config.toml
n_layer = 10
d_model = 256
moe_layers = [2, 3, 4, 5, 6, 7, 8, 9]
routed_scale = 6.7
vocab_size = 8192
norm = "rmsnorm"
tie_embeddings = true
lr = 0.0029
beta1 = 0.95
beta2 = 0.99
Below are experts of layer 3 (counted from 0) of a mixture-of-experts language model. Rows are named router (the router's row for the expert), down (a neuron's output weights, with its number) and show model dimensions 128-191. Each number is 500 + 50 x the weight over its row's rms, rounded and kept within 0 to 999. Numbers have three digits each.
After each expert's rows: "raises" lists some tokens whose logits its average output raises strongly, later layers aside. This comes from a sample of Wikipedia text that the model never trained on.

# expert 78
router:514486538482422477546433428455558493523585572460543485551456541535531548538489523520439524484568582514494523505504590464518532373551524468467470538520506517495533489586488521379550420600586460
down0:558491470473422564396469472513536495389572422576465531443482431562468505525540534580561486467532509491426513428535467492544467517472516480492531463436493546574452491551524463482431532538483585
down1:520526514471492416526485501459543315455460511471467490478551511450511533500509479543382495482407540508428530513497616510475432467450444472483482520594508583461457530526482483485536467495534443
down2:391501526480546520560464431432541535443530526471412458421542538517452438547556599450566570547467454422500609525502486507508497535475387577510459430510499460442527588553533509492421565472487445
down3:539413508452497512540478520474483563553478396454510448382438451534481509451445535454460468523544522551517493489564511577461450496458411511484514540536516537422576446520556553474468453500481527
down4:527544435528451550551499531554506360483592490514475457462530545546500459522494506440501479487459452480500595555398486489527479565342528446505556551549589483448507502450471640510563466558491479
down5:483519457557431495644562579447451449560479547607530515436505515566405482523413426489536516485433465519439529529444430462516529543522583503443553529585539446524514529508553608441473524496455480
raises: ",", "-", ".", " and", " of", ";"

# expert 3
router:454488543583480473397477531497530511504522559455577477506490524493551489508534389529558476460476538561543545364470636548506526529417510523547416487560377529440484569483497490461460522461447473
down0:584495504530384548458417546460559563537458494556583555557434572545467486550496550468573559499557499471579484486533549383584452509468565478451497423481505467538394445496459498494575554441527444
down1:606565453534548431488520509542470498581425500480435461413500495592497551468545403511451548539500407538384477532447421583534538483547521506509499434488481612454463529537500533399468570452525449
down2:402481429413435587531427571516561498521509505516471528471410573489500452520447512435464601515493440536459511484512420506466450528529435552554441451562553526453507495561473589463547511462457424
down3:548621458564505457442414549513450465524454478498462509581456475466588576529518492562482506488424583464566542533564529517449414518491455481584467555618461430458464494429466536615506527467505497
down4:492466505427572468525587447465460459423562436536476507549414439470433486453568513534512417394503411538536497439523519393520411470496538464484519613469516426591488541466396561550523542528460549
down5:541437424479527537609511496469385497494512565499537462444580524434510615547504559503361422471520478462474487564456460441450522499553487596520510508578555488524493542460475522529491556462595598
raises: " and", ".", " since", " on", ",", " along"

# expert 5
router:529523532578462483581525476369487458553539459532524492557541414534574547490483518553582469497419466440524519492437408487524477465483528467489521495505592506624582534482439519508493444553507503
down0:459465444513568528517575625530534561568524500494432468462469531486505437444524490532470532449560543545526541509559587499432448527501550494526519498571479420466513450401545530471448520603481464
down1:562536469491537529519439484464549481416524434470430556411496511435513449477403496452418435503555499524490590510483533496506445409521436523443539559421632489449528512369586430475469515542477464
down2:512563560469512485547494517503532523528530444508560549500526462533553582525513481557477467520428428436626431629470397395478537511453565482501463537523453461576516536556451394496524502527462475
down3:496574462436511464470560526472474382550525490513468575597529441513527462617502383439534562505440516432444508522535462490493526481454500475560507535510465504534511518458496542459502463441488379
down4:597515543579458496489479484479545454401490505514418488538497581430517506463517477517597576523552589515492458559541563574459420444460419505539480487579532504445569539490412517478377502427530499
down5:476516477509506397471511449397521408484519516544533497521554533511412507503516523429459407429512552472626517558376436400513536477441425635536463419432512458471503467519471469598525363535448549
raises: ",", ".", " in", "/", ":", " on"

# expert 51
router:462506508553461496509494459403531499559586554528459448501548504479427426515478570564593463431570452466479521478440588483435567496444525512520541461557468516553472517424566569512497455509584548
down0:530489473561515463444539463384516488500558603416610609456522424557502457520584479536506419487433561488516577524546421517500566527564507537484503541460544512510517621553433431545560473438544505
down1:463434505491547507491508475549537568539335424508579448552508538524458546459512513567472487489508543540530534480557432463446482463550429572586452482413479510553543536469560504564508411516585495
down2:452573556504446434538444400498477505545537544528505547563566510433482501534481641444518484565500450488545475581530446579514445602490451498460429560559450482524572517470398503530452503506545493
down3:548477328537401502499444504531441521496564567476507502498480458509482534560524560530509482591474396448559547462511605585438464526486485580406508469434521535436497460585511556563443502385488570
down4:483498456505417469589520453439496466500555572482465538505476589488458438458562498451495512454559473480498524524465564555549530551482436479425390438519527446488495464502508592467480479502508466
down5:427518497510453546500472445440443518583511425478472487540545514469440459433556523474553390434595551473540505514470478477533581487530507529601450445507539520542475523437552378497590448539590282
raises: ".", ",", "i", " in", "ia", " N"

# expert 30
router:413552515476432469527448453422487508517553451510558582532485479569589484544484545535536562461483410516440435415376520492486615571503560443489357498479507499573558577447541509440583433497514497
down0:511583452471494587428615486482419476464524512452509488603549513462531502480531434481442512527508502464565477516550509497555448492462468473594521535505502482469495478493481577518429611512547533
down1:455550533531468538503525460539563565591619529511549511526466527540440512553504490461546550515507533429589446545582515467543502542511545400538464559536478474560462604534563437509552535540517558
down2:538491489512533568570603511494491523573512447385468475575381494510483426474499511539539448468511429575454483630485481541501502513385594408585476368580368496500546468439419499465612483537497550
down3:531444472496527545541428471516489457472551556461466477582510542526443540451447510434554562566528498481604480463568518503504476448363526422452432466455460478511507424525508409480543488438531467
down4:616436494483487541574509493455511582468583558515505499547426447563505576494618506578493442455474463583554570498564475419473439542464489540544441494505503473602507476521478424554479563566499476
down5:436391466517563491471550357450537488579496613509481459519415567593523437528553546424567477445395542435472579521518363485448518551561559554482438508498505416505503492545408421427504451449556535
raises: "erm", "/", " and", ".", "end"

# expert 31
router:591482479430521467464599525526474467560411528511424391552495417515462437435523578579499494457515433476442490589509402355463438495590493519515560560482440591492452521427531516507422460553566561
down0:513483460562498446557425515529475568409573514506475476489441538492617495529498508510349473659593427527531499583493483415491440451427468514553394487518458461436479370461528548432505522550506513
down1:528456492498446534573587544427501557515568530502470459507424459549563501401381509501501479428541595520429427568491541489488462502465486512497526555502467507393527513626492485509422479506503463
down2:516462445463477433472409504445559548498527572446467500545554466550500511550506444569570584451534524429563503488498483563515504578488529407509484500548426493502519455411471577478541485479483444
down3:373641475570580469443570476633561489530508420513487450563486520436527418463492526603520458525463532547547464524539433415505481449501484485566539577488492503527534416503392587487443524522523542
down4:528555567538509484510487516460450424449578501513594527549492550491456463571472477466500559474570563507528561506526519544598535606488406474605475542518462535497478473518477472514560510484532462
down5:514433561363500403515526481482454531501572470539403496574496518480526484624535476514601601495552501501535474517509490554521590516509489487471467581534495527548471544593459490525429518474550528
raises: ",", " for", ":", " in", " by", "."

# expert 10
router:466544534500590520477495479497572489402475480541571484463585497450498484453470519483422530458532421577553512531459614545516523514458492473508462540470577429501557551486531491517500463483409533
down0:542522439495462532450520518429507505545454530513481507543404513517491453588554535464541500547379493511451517526552496541536497509554459478480412507425441490489526566538438583466460474532469500
down1:601472452466397509442404500498450513570570490477528511554505559465464487559414442458495453641365523441439513514564489554462498416456530496473476513533466505482518476453507510429489472563509429
down2:469484471509514487508430530473522532407501498424440526507619517570553498522557488477628458462403544447507528533486425560456500486560588475354489613568514455465464548529408489524473460453438330
down3:545523444365438459510496573548520447487630475573558505513480495410406453524501458519597524563593435512480559514552497575553510469508562523454496505477498576513605527561577511560447474480525419
down4:497549569456487547481507461558581603504481407492482497408462557440505473565480494487457461498536523542559464529456572499483463465500583563481433464573481442499510509454530508484456429443490505
down5:536480591578461529419424436467507563492522495440433608525494541441563416571520471519511507462494576590444528490548542426462482493530469528483504470497544521540535545443424477588411531512523545
raises: " P", " M", ".", " C", " W", " B"

# expert 36
router:471500531533443415397420482494591539437499460503479495507502535566477499523458450577462574528504556412490562356494482549559450567538527535462472529493617486457586473569447480491480496489518501
down0:493447469444462446464481462602527420522502521533444465486455658495505423455503541485577553429458502460456621490431590499446508477559492528470460563541460537414482535600584488586590449423466465
down1:462500531482503489522534497554456427514433551454579489554509510487439600567519534452519458515493558542485435475551537510429529514519519474552515464510509466460520451450528567466398494453481439
down2:443517431529478591496585520572502544408494490474491440444438416499511540442416547517558518552424509597516543466488533487463388449380496520477500471568512543491540534533512470520364539394599463
down3:428483407532463561492390535553466485505473455433538418535575600534469488517623592517495570486449527479609496464601460505505451454536506503453549479550528415455316419513487505512535456471477526
down4:485507643418456491482558498414448511561546533540426462493420552461409439504529494518484544480521505427455545518500584543538486537404408513435445489572515502482512491541457470406568531516526478
down5:439470506552522529472462442562474424526519507508410437515569479494520462478395486493571602567476476446416511511544466471561530400419544421490379476551470480481500501455578438469509545486570491
raises: " was", " is", " and", " (", "-", " has"

# expert 61
router:519474495531428452444502623471413503536592469494409486494497542403480589573520446526633493525463654543512471386567508565421486482509518530573602500498520519468545491427554514436435561529571510
down0:406519490512614624494567625468488484585520486506487545476404537499511529469420499516496479489465562522451476608518581420491429466523458592509455525461545530529594518493482554556356558517488545
down1:506559439510430533577505504532554524533495480534470487528495436410502453508434537435564526425486535518500606490541514446455480539502433568508413590524472539488449501500541477479561466488568527
down2:514490486447491597568472533563498396489500552507571539454479486513411526496460422527502545551501552525550525521618491415567530457462500492531554429526446517467414467593429514481548605559486470
down3:466468500574574526435514522484518504563462538496517503533458472487543531519559493486430517495592488463536493467499454447440565524486522513508465454471532595532522465445566495325485500497581629
down4:543455479448483562486490564528411679445453407542549423530544460487530564463406394548477535445464482582484495562505504465444578370504564428542447487414522519525452527495451469552474480554497455
down5:537490555412572500586493536542504451475428505478549508506537408525482525507501459534411450435508491449568494492515452514618572601492467495497526479501436495534467541493454448472463467588449518
raises: ",", " (", " and", ".", " B", ":"

# expert 40
router:534462551469588435492439536518436525390436587510494559555414509483473430516504444438567539459496453458435529473509528512449547598553536460568466491543541536517536506474591504490453579468457564
down0:482452572516589479503626468472449455466464441460543452487520467523508497508453593478567609464493511512487502495476521405433440416394405520494474467460547527510521497486506440494461530439567542
down1:556600542465503500463510515412513632528525565427454584494499483482554491391516555487485465502500447426511489503483538523473455501478520516437543562545493449425607532483472495501468402472471474
down2:466544462442536452494509393453437428501531505461504408503360390512501548489542592430490518533558475428415584554478557547480527568483481533484512456525466573534560580458551537504516550467448465
down3:496439492557434470482444595531455514603560487481481511511511522488475486619451492547488455527452479512502571472475555532419471477505526545503539512578450574579537446644435483487437422568486487
down4:512381430514605407441516517479562530544490557580438512587547356516485501480454526444447441480444512572540462559571505493466498532509481557497545456466551449542503489513580636540504534449473563
down5:470521570553508458499485506478545431454458481498518490483570544522618515505501413557537417536565449554564435512512537435538553462456478514509603461498494557513507509497575602457480482515481525
raises: ".", ",", " and", "er", "ing", "-"

# expert 42
router:555435499466559571521508518360461530564467533462504523583507507547543551554495490534567494464573445464559505508544472452462598476553532533506451544466491524433464486520408429461417463538506633
down0:470482489527525558585567462509411520520412515557536512528472497542454531622552537511565536537444382474504538532526512591535497517407444463436444582566479499536546470525539514470530479434418482
down1:658528453509492527434490379562505579517422531548555457487563503420540482535517519511486535529569449479464532517545498475528529517597371488506493441517469455424444555497477354560449450547562551
down2:532539526516452474388528566453568521489478475547594493451478600474582498483456452450489493457496514598462506507491555453502563544595514459469458523485498522499456525530588431507429517537464459
down3:469462431401549505463378479576512400597552445474543413484396472470427487596475527492511495542397494449481513549533556461519500476427467500517509497513515563525423524480417549615578478478501487
down4:571514454521495502452530455418441414568532566449566523458529470487479508490515445531484489489488525577396506503472567432543499580432507388536496471540503561482457489423467536440630487418465470
down5:454560474514524489510514508527473484562544590506544473548499412531525442546561484443523522466500550375556551577491462426485527496417488547570471472564438583507529542417473422549507457357472513
raises: ",", " and", ".", " in", ":", " ("

# expert 59
router:510472545476438465524464480503594444563505526458589489474518562521570533590430478556497479607491579411456502429435546456443580546514545466490329477501412454431556556512458493495538525504498455
down0:447501496472506519542557586421538513483534542596510440517561487530409492595550563478466603487455355424433466577442517404455551514521541497484468429556534488562642586510455494465589548512384543
down1:512447614479571505467431552530512524407492474503503492431409514538456476545457483568492509484390457525463437512575496457542477436416436530547460543549537525542469531441459494532530513477473456
down2:575494496482486507408495464402526564432477539536611387556488535489559517470413448482452525436540559447519479499534592532466486404541463476513500539487510514501461525501500487606608458604529495
down3:541508521495493460522471467407546491505436547491444450499536516421525531528520389510515484555424501543518465530538508566459465572459463507386551549583482536545574565519486455668480506550549436
down4:538515454534542549472560512488575642548440389463542512554540628492490499480472434486501553416517482540500420470542496483617489526545548487544508503421538492658523607532523508523526535646541528
down5:455517491474544435458496531487522475543522431576564469433405485509414458519530549396460522591569553501508456515517553475546531494556416495388391429486521527548408510459431460507518604440573488
raises: ".", ":", ",", " at", " (", ";"

# expert 60
router:469430419475465544548644586459466480528586377514521501513425445453568553483489459440478435416512534503546485502504579543437417422445508399590496497442467487502548589495509560555426500474472479
down0:559482597463531451456495511471470675557535522493476429521478447419560483461461472416542515513347565489571484484583394421522452452568523490501421502374482557580469432491574539581526571567574548
down1:520455463503452545515428468394523418506476537453507505576439555518457482477570531574491453518455476522496551532473442470434421483533532558494556566555475505560452543522430413471590479477476495
down2:395478492455483442538409517381524450393488527551488557455454481445411480483501458472562556529489490559441559512468476476675580485490547432433447435455491411533597500494527473395479544514537432
down3:550596592423478525566443583582489519567449494498468535511498482474502468442466428498502494532438544573405417548502568504521520463520525514596510509458477581500467550626508450533516523438486505
down4:480573538480598389469586526477491521546495494348493459476499513504496540497520536430527480528499547387535657562495481488592555491493526552473508601480511471467506435499463455423549513496508462
down5:469537488520501478464615522497513550517467536463427580475526461458551496521505526633564458436509542468441485479530496496491469514510507513527587566556485502496534586404523538405518502493414544
raises: "\n", " ", "\n\n", " —"